config = dict(
    hidden_act='swiglu',
    moe_layers=[0, 1, 2, 3, 4, 5, 6, 7, 8],
    num_attention_heads=4,
    vocab_size=8192,
    init='uniform',
    init_std_qkv=0.0395,
    init_std_down=0.00555,
    beta1=0.9,
    batch_tokens=[32768, 65536, 131072],
    max_seq_len=512,
    doc_mask=False,
)
Below are experts of layer 2 (counted from 0) of a mixture-of-experts language model. Rows are named router (the router's row for the expert), down (a neuron's output weights, with its number) and show model dimensions 0-159. Each number is 500 + 25 x the weight over its row's rms, rounded and kept within 0 to 999. Numbers have three digits each.
After each expert's rows: "raises" lists some tokens whose logits its average output raises strongly, later layers aside; "comes before" lists some tokens at least twice as common just after its tokens as in all text. This comes from a sample of Wikipedia text that the model never trained on. Tokens count by the router's weight.

# expert 16
router:510471508457491501485490505470464522497469486491458488507548512485512470454470496509516460482506473496470468465510521492467475537499530482464492499543453454475482502461531507517482463503465531514429467485527490478464467474505511486533491477516509541463524504528511474538457516485495515480539520517505475514497529533558526551517515501496503494490473507515498456474488491530544516457524525509505509514486520505471502519499506509522511507509525470482477460487471520520486498503548464
down10:488524490505516499500567540488474546514453483510505491514458494493536533519471443492501527503527492507502493495482518527491480515482493488531489515527517487523504507528472536502491516510472515477440492508541519516527489524523518529484486490522467476499504515515495537528558437524513476532461553480486498507485488506477474521550498498458492503491547505516463517525522476469526503448501542529498509506517552507505506542537528514512536496464468484484480526496495507493471487535506549
down11:473546491495525471487497503515506535498510524518502474530491489464508526503475484509456491472432500537478484488489501476503550483482465533511489553455511486520515537479525524517510494496515517515504532456539514484524519481508507521518499508522447534482513486479493481458528496546536509478506529509498483513553552505532471456491505537521499490475516499488520575523511519531460501516496490512496493505542486473517509520554494467500493490525486444481500460480545497502460518496504482
down12:513520491510489498468489458505513524503490490493482534536477517483500517488521507543481507509547493473509458521531514547524501481537542539489484504467499505494509459508511529473451472511478514485542518507466546494497450542527521527525523501513491478513495466476462480499493529499471479514479498498476507498501440481497486496530479502475495525524488523433441520530499487527514508465498476519542492533542520491503557487521522533455477547493483499500481498550500485524555513527496503
down13:480520467511465527512534472495474533496535497512490499547505469464507471482537505511507489507486524544483522496474535500545533541520516473527473515499483480535499460520488518490551496480472508503551568510477483476476500488521493505507481536529477516500526517510519504516494500530509598492459486470472532496469506510475501490500512499499496535502504440534515468489531512512551471471474470486457510496525499491449534471478504510475527477503502525488513523505515501485519501513465532
down14:467553519504542518483509484483464521525470517481470490471497447485498499526500480488496497448482509459489516504486543496502525538518515549472507480479459516564466502514491496503477492553544487477523507458511520458453444537502491509468478497518510463459514499513485491494487483500476521499446509473490481470532516463505471502526470521476458465499483478497497500481543491504503492540485526496527495513520503506490471436515472513479509481475502496456472477501521533468479514475497483
down15:509485476456491473487473477499440549482503497457484508506516515526555516504494488518511492454482504508480477465514527534511507481525497476472483499542478501497530547482522475534531496472505482548438508527470494537502487477509492515531531489502503530487505520497528497515497517489475511523483473467540513526512503511505489518486452510455542496487518496511507488494539522470495516466503536517542446511495508547455473525573516478520507460496496441496498527482497493518478540484521509
down16:479456489496529513479529522498507512484480515515505506510544441542444496511518494521488516503458461477524473519496544546480501469510557504470492491512491506511516472478538496487450516483555543492505499452518519514460448488511507507516491501503529508509435480518531456532462514545488473508516496501497470516517494467534511525506507488493504452529481515486499474483474515515544522502485469535484514474506516516519500510476429510502467516511497514546486506554503501486506498489528480
down17:504449472497515539472499504500470474509437509484478474466486493528473513512514495482537497514528465493482496537506505479465461509477496521492477484557476509489511526517532523505480497501485529509459494451504494514466458501458491470544478460472559480486514470543519513505489496510508500483536473542502492463532517530510480533470454487484503446489484517463516489470514484541539503483519538511505507506495515528524501537457447469486517519521477529504467502494500510460507478520494461
down18:474496501486468464485536482508496524464468478516559475494474493544524571475478503526483513519484553527518472468495492480484533482476488490458528464506511482484516523508512474480464480514513447541494517516522457503473531498507512544475496485442518551479486534519512517463511491514491488510484489484490507514504491518523498479502473541496504532471548482483480547482526493453485517488494496497500501500490514503504529515498518528515468481479479480425511507501544501451488525480489548
raises: "en", "ens", "a", ".", "-", "ent"
comes before: "8", "9", "7", "6", "5", "4"

# expert 13
router:518490509471490508462501514473485524482471495492481498506535511469521482464453496510516470482482462507483458477522515500469480536501536466472490482543449462487493491455518516509504438510460542504455471467541495477465469480524519502523480496520495541456516492501490494529450516454502514491556509541507472501505511526542514529508537495494500493461449516531505446477487487504532508486537537511497505515477527494469509524485500516515499484496533487486471478487467517524500495499555477
down11:504508479485514504473538525465512521506501516528507464472483469495447547522548506522456519457469540500520512529518521492467481537484503520521538504428502483482528481489515498442518497517543484550520562503491502476527525478545493502487495491524511479499482487503513496470529522475522493520456502503488476497473489500487521470442467500512506485463482481496529483466505469499498484505487439508489520470498479493462466439529503476506514512530479467495516464493498460465506497491497502
down12:474501482493494494501478516512490480471447522534495527519547482510484525466497552522550549479527532502456489521517502492454510502511525487454514508532490490462487499536489549480517502470456532535435458551458530487477506461522480465472505491527543531517515490487527519561492509511527504498481472495493514515488568525516513511490515515472526509484490533497519495481501502479495564484535549514469512493480497533504496516496506507479505510527509481505494505478463494514520500480489514
down13:490471518469505497481520513503526472486467506484506542555498483538472451481473534509440505496494510481502491483505493493457475480503523505500477525572505502496439447492505513504503513503507497480426500482531540482506470513522531491546510555461538510501482518511493510494513472534505477501530507534495463486500516522484480449512505466482539551523482490490519544502492544524491482515501529500534451542479549492515534509488510530514484505482523532495500499496476530515482523505487500
down14:534476471498492510525514546509513508530475560460529481513526498490494537484490509523537476505518510481506500511479459457504480491496499471502519501504449519538465503489489508489494501491502485480512503462465512498531540499534516491430499484545504516481512544491498491462535512489476522497507477524514455460463553532499497491492527522477507593513513465522503470480484500470498504459460497492485512487467482497494486479531559519506507486516510465511447523479491513475472490511501449
down15:478466511497484523506514513470514507489452513535488481540504522511501502521465515441531513507522507501515515497535483515499516503507511479486495469611519482537489491485484507519474530480469479508427462507530528508521519473511460532539484503477526525533499508495516501469521485509459489493502485514499496499544495547489465524494510514501505542483557513479486475463526521466512532505516534476493487523532484491519536506515501515522538481461492544524472518480469520508488520467485541
down16:516488481470502501468469479491476526501496504488483519472478505486505494499497547501491528544438511487517509496519519487470471525504498475551533540492462545454475470467538478481504500497529528482485508498514506510518546499471443475480529480515469511478524481519487483495502527485506504532523503543560512466488496499506506525502517480513467490500484512474513525504498473554569528441494479538486486564505489439454498491530502475494521512509513484493469473507482518486495530516548501
down17:535501462434523511510470482509501490538505468517480480501511440542484550482504474540511517475528527496468523524521545506495495567493489484482504508510510502490513491508442522553496495490504465508413484511538535526519502464532508518495466506525509476456494526542512514514516475498492475481468459498486505468489502515531532501477504501481511519495465520520517490540474491462489537466473470475522524525488476499479540521525506502499502518525505472481509473513508504514520519464536503
down18:519553492482507507515509473517522519543528537500470516485443512504495506505492491547467530487530543482510496486493531508491499503513499494494509525442479545530528488484510499463450524557522505519554529474467484499482487495460528455515490512509509480489445513501498505499477507501509518495507489506502452501463511488523549471478505480489502473473484489495523509521486478531484480498517449496506464515512529481462424480538480524492528517519511451506502511449526507509502563491531484
down19:486546499513507488480480482470470512517563513501504536509529500504486534531478487475489504510499471537500511502497470465532436490524516481524512512471503515476526509531463532476482477480502480522569511537437492502484441485470509495498496496482495465437494489478490504490512521489481498499512458483483537495452470472507508491504492486499468451482525479496470513513510470499534486537530487466516503484496482494457522494480466507524511461501546470487544484500513565490516460502493538
raises: ")", " |", "ing", ".", ",", "er"
comes before: "2", "1", "3", "4", "ing", " Angeles"

# expert 11
router:522468508454490505476499516463468519503481490483461484502539523478518476455468501516520462480497473502478465468517527488464477542504533482464488486540467459473479500456533512520488465509460536506451480477538491472465474467497519484530483480513492537466529504520506489538460536477479518480538520530511470502503517533544531539519519498500506480496469506519506462463474481539532519479526535509511510516478526506470507528490492507528506501518519466483478464488479528527493489514543467
down2:478506459472494469478520503467508526503545492488459478501535478493536485484526536523486524500546482475542492529522492482521501487516540534512506513476455513524516457518492525479488512483526480479512512543510522453492477564491504478490486502522519474491515482494436513516528488472505500516511503496497506486542456495496512519457505452485492517490530455484478531510454531506495510490533459523516494510509501499463524465499551522452513568453530517524498507495492462523515537531487503
down3:504543508524499504492517489545516485483515529488559507488485508519484540524538516505475534498510527503535529491496502511533523463503494526500505494420481548478518542526487500514481522523557494477597533503485520525501505529509532510489510531518490497517458479515499510498550489523500464509477488503492532531515490464485487435477499535516481537513517493514496466546473497486477478497488486494523492479528473522543500481514451494454477479503503469464472513503519483501489508490469512
down4:510482472470511516486507557494490551469499533497480532523500475506484471450504498498528469511555467501482528511558469510495560471464491475471498524493466521471544516519490501495522480520555481497534536492502477489537568504510529517500522507505534513465480477472462510493504491493530528498502517465459497480531515490501536472506465499492513464470504509496492522436496502525489543511489472532533539519463488458492484506527494490500508497508542513529515506501471525473468495516531504
down5:501510487521494489536501457513494538500530513468491503543492534471468499484523500540492533513470509541510488469496506483494535508503482499517489519472468534524468495470477478547478529498549516516544494501516467517489508527427506496465509499487522503521481483482444506456513505531474507479498443505567529534500512491502511444501510533492516570527467512502480476543538477484482505495471540475492503476529477510505510486507500525530463492535493515473502520494534460485518488501483466
down6:500490499510545531504531541444488488493499470538498507493482491493492549507496541529465493526494507496508515511473503505503479491514543467482491503527535511471546506518467478517512451477480501514492491508479515525527481458475491554474487470492507518498489541490521491479464538482498462499547517504489508509492548540542500490467511497458518451552450488483501501464530503486485480482513586520513482528501519542484499529520483475486512507460453470495487479489496490463471498509540506
down7:514458459505531511523519510506486529492473453487504510479498489515554493486594484502542511469503487517535502503497523532476543524536484514530477466488532460551545494508523524484483484499523462505563504532524507495460501489537497484487497493526505518475493519501492497496485491509539508495522494507493512492521486522471512497435494527499472486524502509487482499458464503488510558460473505493517471500573495495491534488499497467489483490460535501491518515520493534506557544503500499
down8:465514477519491491515477465543539533484515509482509508523503525504483531491482499517497538509496552522522501462486483465560543426457491524497486527526529538515510525532499495524468514489525505480481483483485497533494498526472495517531487500481503530545485542530517459488535481492480504496496441476463491511514454469509487457511516507505489575480493504505505492504485479506529526513446496523510493465512482523533485505544499499509458481560492505514506501498568491494519505504505512
down9:495467506537483472503512499480515502480471565523505475504480523456505544505498523500513500528472470532493518537542454493498532494487506517525480493485514482470466475512467542532479514509544494515515523510511488478522543490496513498470506523490496512528458542532509496546519490534547507493533507527488491516481501483516510495504492508527465525482531536504527518470481529486422470540449462498497494468516522458554511536534511506509521479526474516482489515491499561471536513490484476
down10:490490525507500535465535512515494487488499526493522481493517530490518524479519482526505515529514475469527515532500520503491471551486554493494488502461516521521480531525518499424512480528529552474509514463480502541458498505492523487509501516509508507495473502489482529498488502520477459507478484487471532522471527460520493470538535547521523520486454493517503495535468504492497435470530441505534495469500507478471524496512539505481440467506510530455499508534456485512461477471485514
raises: "\n", "-", ",", "ing", " ", " in"
comes before: "\n", "1", "2", " The", " He", " In"

# expert 5
router:525465509456487503475488514465469522507484491487455486504545521472515469460470497524526461484490476510480467467515522481459474541489540481466494492542462460473480497458534523515496465509461539515450479486541488479460471475496518480529487484513491539474529513518503487538461530481487508486538526530508467503497519533542524543519514495502511485501477515526502459464478491537537523475528536504504507515476520516466507525495491509521503501511517475487474462493472526529479502515540467
down6:488503493487520507517505495465507507502477527494477494501535497476524506527467498517504506528499480478498500504480483477522454513501510515566520511516523455474509479484557533529479525516492437492495491502483459501496480462478494471434512454485496507474443525499537455465474520535501542519468486494533536527481505504477512494518497517572488485533516515534495476473521469451478501506502487515473539511506513522501505504511500505451520516500467469528517447499496512540494543541530525
down7:515519520451506487525464485462499480541520514499498497514551479505510464553528530482482532496495512500482498513493508500479493503538469487518529476463508477517511445544544507506493514462496536497500526477489528510496547448484516539499517510502533470510521457544544492532484489495549463478525474453517490496529481500478543490499507525458486503466475489473515494520550538515503514514522494444475499493503483450477502534514508476513522511475542522522476511518470512536497470462503505
down8:475510527512478509513490485483501492517530483509494523462512481506480514536480521489510530512483506461533527492521522455506441505448454513486493474550479517517565520461510517512504444486511482508466468529502471482529520455523511504500509486498560493516484505519496499488525541514522517527524484491476525501474521549456520539537495507510529517481516463490461528459536465500495513481507489507543518501517489525470472514509497500483497446515491526468563488486466507505490465525463524
down9:491498473526518551501516485468562521498502521524493484442514521478495550444504517518488484487510524547453518468497535469476496485485506531539517492527481523482493489507523489505496475503518416495497492499519505516493549454478482466489484487537488509508481494545518495467528491527498560552501487488521517494496481516536489501519453473482471499518489524520488502498513476458489492520522472543526520501476470530521523512518483499466524521483468501474470505453478501468522496506487550
down10:508516461514501488471528495511464550487496491471528497488509478524466472541499530524502522516518495493521457471519465524521555501507494470501482582475523503531529522513510474496492495466500544495529511481527505552497478535504509530527497512476513468510493450463487548489533516496528492509539499521498484501530455469503490533475469459479515515514509478492524523472473507522492539482497489474434467456525498438507516505498493491520473517516525521501463511518519480535484518498497457
down11:482532510472454491476486493511464545512492544486504507527473541508507568544530543507455506494478503548477503487529497465502511471504505541506524472453535492504485522498484525500482464504526465481487506478513535536504493449458479512543501532507527520515495502505531484440508549497469513540474507461518467491507467480471487496518495551535517497517458510489503533487495520460511486519451472495493497466528455519496511508497520507488512509486468506491466538472501492511532499480515518
down12:488560448480514490513488499499502552458516537511510525511436488524490527509520525521479558513486497478514478483501517471511516495498475519486522538472519538523487470521467496469466498506506521532515460497491511517515496448513492475553503507503519495468503510516502466461499515495527445493463518468534493479500460482504487479514555492518499454501488492495524476500434474506517456495510466515500473479467480480514553488510518490476512499450522518465509506466460482503498459484523517
down13:501528508464504511501527488478511480503509486476504461536470545522507504511495488501447490495495548504533542467478498520521490451483494543487533477478491496526501505518465478504504529505516490553558529511511532532490517519496480468505515489522470538501521499515499498471520466495492523501448511501550516510508517518521480448471490519518485509495531481514497483537550468497526449510511483481519503467571472488483489476532464507517530531481478530520491504492493469457560512526553488
down14:503468464535454481487549535472499482513457477522495488500536529499467502499545505549534480512478514520540506516515524528495483495535499462495503507521512511494499510504495471466502494482517514467508530501511519509491431587473496517513454526515473510560501502503516513501509503510519470511489536529519479466517496506505446501483523464500512470512468517492508510482486492460512521540491513493465454475493468442514539490479526532506509538511505504488461517539513539495536489476522525
raises: "-", "s", " and", "ra", "th", "."
comes before: "9", "8", " been", " was", " is", "st"

# expert 7
router:518467512456488506471497516463468525503479492488461487500538524476518480458469500517525463477492471507476464467516530482458475541496536480469490485538462458469481504457531513514485467511461535511455477480539489477463471467500520484531482482514487533471525505518503490536459529479483518479539519529512476501500514534543529541518521498502506482495472510529501459466471483537531517476525534507513515517478524508467508526489489510522506510514517470483477462494471529535483492515541466
down2:480497508503510519538495509512545499482492530502518510457458511511500503511493463461539517478487477485507507555480486533588495480454498517512473513474503499534503483560510469486506484488552464472550524507461506501513567539504502519497524537495495505534465499501473512474532498498498466488448500505509490493509491451472525482480463496483518514479510460482493531544515527468471503519468501513514472526538476502523537464503505471521492488488483494502499534512516508481512521476441510
down3:490507524527520521486510519499466549516534495526511533531530492508557512451513486468494456455511522496481500504528504490444506540497498513461510497519485514463497515480519479490447472499514520452475525515513549476473515451510502490454496512497467500508526481477511514500448500488488529532506529498531501512462494515502477510496522476516512490508497497494492484487444478548558491508520536499490514505498492475543498548492490497510487545527532483516497529501559539488545455507536469
down4:534512464514463542491515509461493465537521484516447458527492519519465472498494499520521501504489490503530506455509513486508468509540483482485499544509467486464463516498501486506505493497502510523449468482462523443431474470459509522476486498494473511439524526525497482484500498496466544510520530479523475476510514498524540516497524490502482498538531544497483474501485483551503493505514545535494526492518526489499477489492489547488532507508475493470471517505458527480482506522561528
down5:543506506483483530496508504488512470495477499503459496508583477481473503535480515495507494481470502510504514518554552518479507499493490455535517489508504532488539493429506491547515512467447502508467466490517502503449492476501485485500507444521539535520522489491511523556499492509469494557517477529492524496467496530515464519493506533495507545477507489556521491437518479493439504477505512528482485491521496487491490533502507534477511483496486493492525522494458531498488490519528499
down6:492496485534550501505510542542494540491497493490491495554502479493538446497538481525494489521520525523533532503460499496554465502498519521492482492487513471527496498517485476489484458520503510473516466486490557457497498537494512484499517539480482492494482497507490496479488487523505547460476528478512526505499493485455499505488517516505474473495499478464463527575533502515547534502485433506503503477524482483457534531499486487530489537492446547511445513477488511490512487471482511
down7:504478512533533477539505504508502547529494527541490516476485493481536480417497514517508527516510487491529495531471554506524472528499503557491514493565463511537464515514478507500512463497506464531464453479516544525484495515496527474515494539511527531518504510485489484501509512526528541524470484486516484499524486498522476552513483462521496494519501464501482506530479536485503510496513475485507481460466468493513530521501461478474509504475463500535485500482450466487487460504491450
down8:479459507510526530540503517442479471474527506526505494489470490498520477487494503480502495474513483482527504516498492569569517476458493521526479500478508510516511506553476497513456514507547515467521517519481518494496543514573511491484547495492460503550499466504494516488507493515544497486475480458512536483506471476507464455486470476518489499537539477486517498530487512505491497501451473515495491469519503499513481482522517447546469517500497522516533466474540491518529499484481537
down9:514483498496485466504496517495502501515496489483513494522530474523522475414513487526532522543522494461533521491523503523495543508487486495496497507515456522536539459502530538491477542491473512490488435462477533508502500510492473439515510455520535518499499522472488485499460504491489519511481512518522467518513533522491477502483484482533552493489491531496513488509504516485524555477526452512471440484487521503523514494476546544427494514520533493504502502510514484525512465466488512
down10:467478440519499544502491542478483494501453522468494470538475514539509518490520486503463523490493497458519480493510497477561489485491493548498515508469506543522502541544520485496449505513578490465568523483488521522478506520572485506507508528485493480496543471491497472487508524540508506503487504484510510455500490483496532520539493517507447456515520479495467530508461486491495508536516506514498465503492448517502498480480482518518518509496478477476482511484492490505473520508460497
raises: "-", " ", " and", ".", ",", " M"
comes before: ",", " of", " and", " in", " (", " for"

# expert 0
router:517470510455487509472497514462467527501481499485461487505536522476520480458467502514525461476482476510477463466520528483454476541495538482468489483536463457473478501456532512514489466511460536509458478482538492473462469470500517485528477482515488535471523501516503488538459534471473520477540520528511473496499511534542525541517521504506502482496471505526501459469477484533531522478528533507507512515478528506469507527494488510519511507514515469482477460498471529534486492509543469
down7:467555474504512515480515508493528506490491521517541469517470497499458464503511509477424482465483498475487488492484507541513504469465530537453500491497509527511507502527499489492489499527518492516510528496494524527530526482483507505495482524513503509523503483525521523478571509507476521532498497480561490505462445515455495463458419493509513564495493492506485490491509476476435483488469503481508508450547493522478498508487510474515496503475516562487503512508518511460487491518509492
down8:494513512448479475524527508493506524487496485479530524494501517489495513482510465529538515503500463526545491460509510456446500559476544470525504529534501477468495522458534479546503477514460545487445495543517499481462486468521500511499458507504521470521520509491509508481474486473502470468468521499456481531503488495496507503518538503521521539486513520508514491483488527501496536483508506538471512468507487528518472551434513536475483475523538526533509516511514495488520491447518510
down9:552488444515542529523525489498533499510497481525506527511485514464495525503504481521486520458513527491498522493466489510461517508500497476510505498481481524540496516514476525474501484458506531515500538505527498482507530500471475517458519482535509449473456526482483466478554501480512480480482512489474494493492525481529494458500524469552485491520492512489465503478547538497405486463537516494505504517490524512494527484483468471487476488520506474557521530469511443483527477525504489
down10:507521502527514477477505497550483508463485475507517493469487468517494456514438481523451534483540532491497496489476477437527508511522492487491505473446461503447478529495451456506509481501496507470531494493505511438500504527510500504510517477472515499520485498478512482502481506518532503498508497509520500498461522503516511463500497477494519522491476464491470526478499479454469504532477485523502542459502498469440480507475541502512525540531470488466502501447503478439444483507496519
down11:487486513523504507477501509545507490537478482492501492516440480520490495528508502511507528490522480511490519513454499507510517506522556484530460507476481480535530490484510509483517499525505477489539539545531529513521497485485522478502521481472543488502523512483504503501530549475482532506479517505502506494508532452528528502457501492509497466519478477501560539569493502543528415531476505464507488507509518493524546495483472468506478564481533535504492486517498514494520473468482447
down12:533450525510508508486581504518549444485484484513522461498532494479490505474517487481471509492500510512476492461512468515455555471520491500536491478452499485458490490479517508468533512487485515520510503491537476505504535470514516530483493494521490480470496486477473525443470469495527541498429500484500454502511511473556504484473517470497498475484490513492469495492510501490469519473520510499465543523495478505486508499496517502491464528552544475505545504490493468507468534533498504
down13:488518544486486474527521471519526544505546479525532532537436533460497513491467533516497503536496483512496523494464531503506492449486532474504522509520502534497499496514531514488541514513512491476525502533467550525502477495517482516503526478484488501515521541486509457485488511516488517497471479453484510483498504529496484501532498497501513572492497442455522456499520485500510479479481460517495493472516479484515481472456530486513481482461476526510508490453533495434513540537500524
down14:503532477512544540493539507513496481449469501479504459475520513495495495475483490495524499487504499468490471490487449489447453482519501513540539470524526493492485498498509506513541490476509488489509513466508535492498526497520538528521500533503474490517530464464491446454489510471514504521479482532490500460559497515502526501509521471510502544518505490497474532444519492490478511526495473602516503497502464529473509491548505481519530511501472494521480516515547547495509507504457502
down15:498513529485538519464497509527524464492509488513508491456517489500448477511510514461448514464515477532490561500500508513516527477524495521505509523480524505507495473517529483501504500514510490434553474480469515516472540494483503503521540524491505496530487493494496516497486507485520481516514521470525494496493499527540451451483441539468503476520498521488478564531466480487490455512457509494509451495507457469467493486503475475462515548470546498517458511508459487490514475510472483
raises: ",", "-", " and", "\n", ".", " in"
comes before: "\n", " of", "arian", "er", "duction", "pe"

# expert 18
router:522476509462499510482489506473474518500483500490450483500553527485512490452477495507520461486499473514480465460523513485468476550491529485479493499544477469473489501438534509519510476509468538521432485490528487489454470468504531497536491469501486527478521539501505484527465522490490539480528516538520480502499515548529524552516515495494518470503480517530501461473477480525517545475506539506508514516471523519461516512493488503523509506532511471488494463485481526546481492511535458
down7:538500507504471507589496481498493541502506523477481499519512503464456525483493488474466517537480489492482503545503528520481466482487522543515450471471526430456510502498500550501531522504462458528526545490473504503526479498512526471517519516468517474536538485529519476501460506483516512510498535525466488471529501517466530515526479500511510479472511502490495501516520510546507513486491480500518500491511507519515489511500499461498496450511481441461493495491527529515486574505487486
down8:523465493524483524540504549455529499479484510472505458478482492465473527480532506549521481534509518487493506518552484492472506486490479513496518452437553485501474500488489511514521531510543519499503505488487500566518484541495487446479500530489528507493515514485521486500488470486521452530524502501460484480475485483517485545464529489536479471511515457474521470529497525535518479514497482527494523472522539492537484492480471473523452475468485515500471523509530465491501536492507524
down9:509551491485505496465470483509515543513502489472504516507451495508494509524500475479500486488529526494509531483484537500537491477479456529513460507567450497511562564524499482545487493475513488468483486501526492495510519515488492523556481501536518508514537549496514456527482533511469495528501513482514522561535467458521540481537520510491514509488466515486523520492495503421489451515500514523514483490510494515490471508499500517512492448489530517542506502479506476485479486504527506
down10:466501509509470521501517498479488470516480486535503464523445555495508458525483516511475501549518482471496527498497465520470516525467499516461515489491505491483482492528497482493493499483451481515547489463470474504524477532507493491449540535503476514487490501497497523502464486515534482478523522466492478467485498472521460538508502500510472494500487447459540465509481499537515459523480463469459487462434499500559526490467540504540480492485506547504495523488479517506511499499455519
down11:523518507524536456499493484485488505525481486503529500488507494533501508494464526456488489518514562489511516500510477505567522497505509529526499564459500476546511523547471469496494488474500462518542500489483494539555463537556500527550486552452497512533489515484531533507496533523501544500468506490506526459480478488506480473504452472522486483525496514509498514503491493499487483494489485545494462494468522496517497495479498481504503512525467474462492535561500529519502529481514528
down12:514489522535464501457518542526471479524446476525509494493473487525491453511519517527526526525468465484517500487496454510516517487491496485471503529519505512521473541519481495434477460503513506512549483487490495485502461580468502533506485499500479521487493505481479470503522473488530473483528471513493452512533512464491484514503511515509507487524493495481531473492476502486532507501506508490466512497493484442487544470416533542512475492508524521506523515508486518479560466476503478
down13:510506516555497499480507490496476549492521502487523491495508533494482493472495513482499471495504513502515491516536542528502468497499491495488503490494463547453492501513471429494475473495516531477533530509482499496521523481510487461427527485522480522478477498483553498541453523524498507500497512460507506494450494507495470538466529472508456462465502524461493488468472507532505437529499501459488517470460472503562472506487496472491511512510503495509481497459551481513466512486475535
down14:473518481494512507476487472458520540494519547472483515477500485528528532534507487476486481484506525538482527494506511479468476456526495530524481468475462515495523476476510527527505521502456475513475511514519507500512535445551504487510529476521535484490536501524527505485474500508439529511504505459518543501484488492527542500537494485491522515472484545493509504498509517517508458473462481521523495517507511577532454507561525513444497515470485503491485488457484493487460532509482515
down15:471503479461521489531496482522533471497527466477505497495524459503476481527497479439492508447476477538506522539500477481471450489501495505516482484513512506487517517480509530514494517522516442488527503455507493494499527469488518510500478523504508506507544470517493539468515504522494505498518508486516520487487499540442534465502532465509501535477459516528500523495520515525512506475473482514553486465530523460501492489499521469502518499480526469511449448490498467494437570537515462
raises: "val", "very", "qu"
comes before: " |", "–", ")", ",", "8", "7"

# expert 20
router:531466517458487506473499516464461522504478487490459490513539521471521480460469500513523463480485470507476465470517525486462472541500540479467486494538469459477481502463532519517490467506457534515451478477538485472467473471499522484526480484523489531464521515517503491542462535476486520480535524529506475507505509533541535534518525495499514484496477508526500459468467491537534522475531531504514516521482522507463506527485493515515510498517516474483484459489468531528484499509541466
down6:464538497493501519514452481485548494517509521505538486475511518501515492527485488492504514488536530478478493542516524516513478477505460473489498461539494505551513469439523482491526535532490510542527551482484503483517517523535527532498476556471527495482489475439465549478478484494507484510512506481504498502487482491440492492520419528491486522518498492543550468521493522504474494469500497504479466464498488492500440517515516509541515514485501489478497479479502506499510551525499488
down7:484524508513494493510460495511472488539504510496501542499477526485559488475456504494469477510511452531506556514451530479469504506478526496513483524540489459467440484457550521506462498487458544520446473515521485534467525482475511503522519519482504523489471532525543523499511452488480487473506504554543497482489497500542520500505501499522516488518513530511464505480496486503513533472532492473504468503482513455521487528521531505565511496497495527486496511519481547513497497484522495
down8:495527488499488471487495456514502521527502457505502507517532523488527513488507522517488507500515474496450518458495523476478497526472507490536498496609472483490491493505545499518523484485478523516443512493525465493501499515462507465517489528533520524460525487537537541516469497486518536439509553512491501509518528543496504487510484527545502482499492484491530496462534488514537466465524510518511491542454513516467504528501515511502523471461493501492492484513461562509492498508530508
down9:467526471489565492521484510489527472468516511477512505451460496489509551511523498482509524492481555498519522534518480514478501471507505503494493483513473512502513471508490521509444540523582493513506477469435530492539533481501510537516506495513531500465482481482497482518495501499501453514519456507528490512505487508462507520537482474491472564490480536536508526520500471494499514474500503506547500514546500515498464497502488452461478480492491475517486515472522533489470448518469519
down10:526533456475525497531490504484507454508500532481479509493520507488503501536468491484460518504455497511581482539521494528503445518524490500510485546470538497484474508503482503499469501492511494512524512448483523488516518440477471511484490451530521543495482473502519486484525490465467515514523523536497516548540501482530502463505467471568499505504520527514470505531502526543486492513519492520529487551514489513528538514500492495454491490469522498497487492470511501502473525490496561
down11:484504532469502483470520509479505463530501478492509502504513516522478526455497518491542489522473505486467491465533497524527479444515509504464493533538478515471491466499565497475501503509482540504531531516503468508449525452478511501459493483471485492484493524505478526499527512503502494501480531544514527526486445496521453508467506482511530467498487467517510536500456501498535468506496474515473498503467513551539522481529474559509466560474510481485490513527516477552461516489504513
down12:484501485509481541478453486466518530510431510498493520532517497520457521488502446482528512527537487491457499474515519480517472460487487451484496512509491496463480416526499492537478521481479490516480481472480473511493489488529534498504474482501520508460519472453516524513437480499505499513511516490514494433463524470505505498487518486488529530489513529487528484453506482480508464515565502489474506505513515496467527501492496485516525568541493472470489506488529493505499500475489523
down13:481500498491508494528522489486515492492526499497549468471460484511518517532492514517478505510503518500527466527534500519516520463518488537493522477419500518521535484536490492474470525535563488488595563502482503509487523526506498503517512511501438512505475520503524462511522514513502484531515477487516529477521486467489461511481507520520424525504490479508512527575491494465508487501457499495524465480513493493520480468519480467493468503483495518502488509476545506488503494485485515
down14:516505483524480482540497506487458450512522479527487496511535536502501525549495525502460480475501535501512520518498470534489515542485502470528508479524508489520502478510504477492460486498491515568516505495481497519511457531525495489503561460483523453524507508511544488483527493540480541514482516496523536446485508481540510502490494510515501492497537512514464450489507527479480506478548523443485520532500462453490517512521544491484497506484486503500480547515495530469536514508510432
raises: "-", ",", " |", "al", "b", "th"
comes before: " ", " was", " he", " to", " it", " is"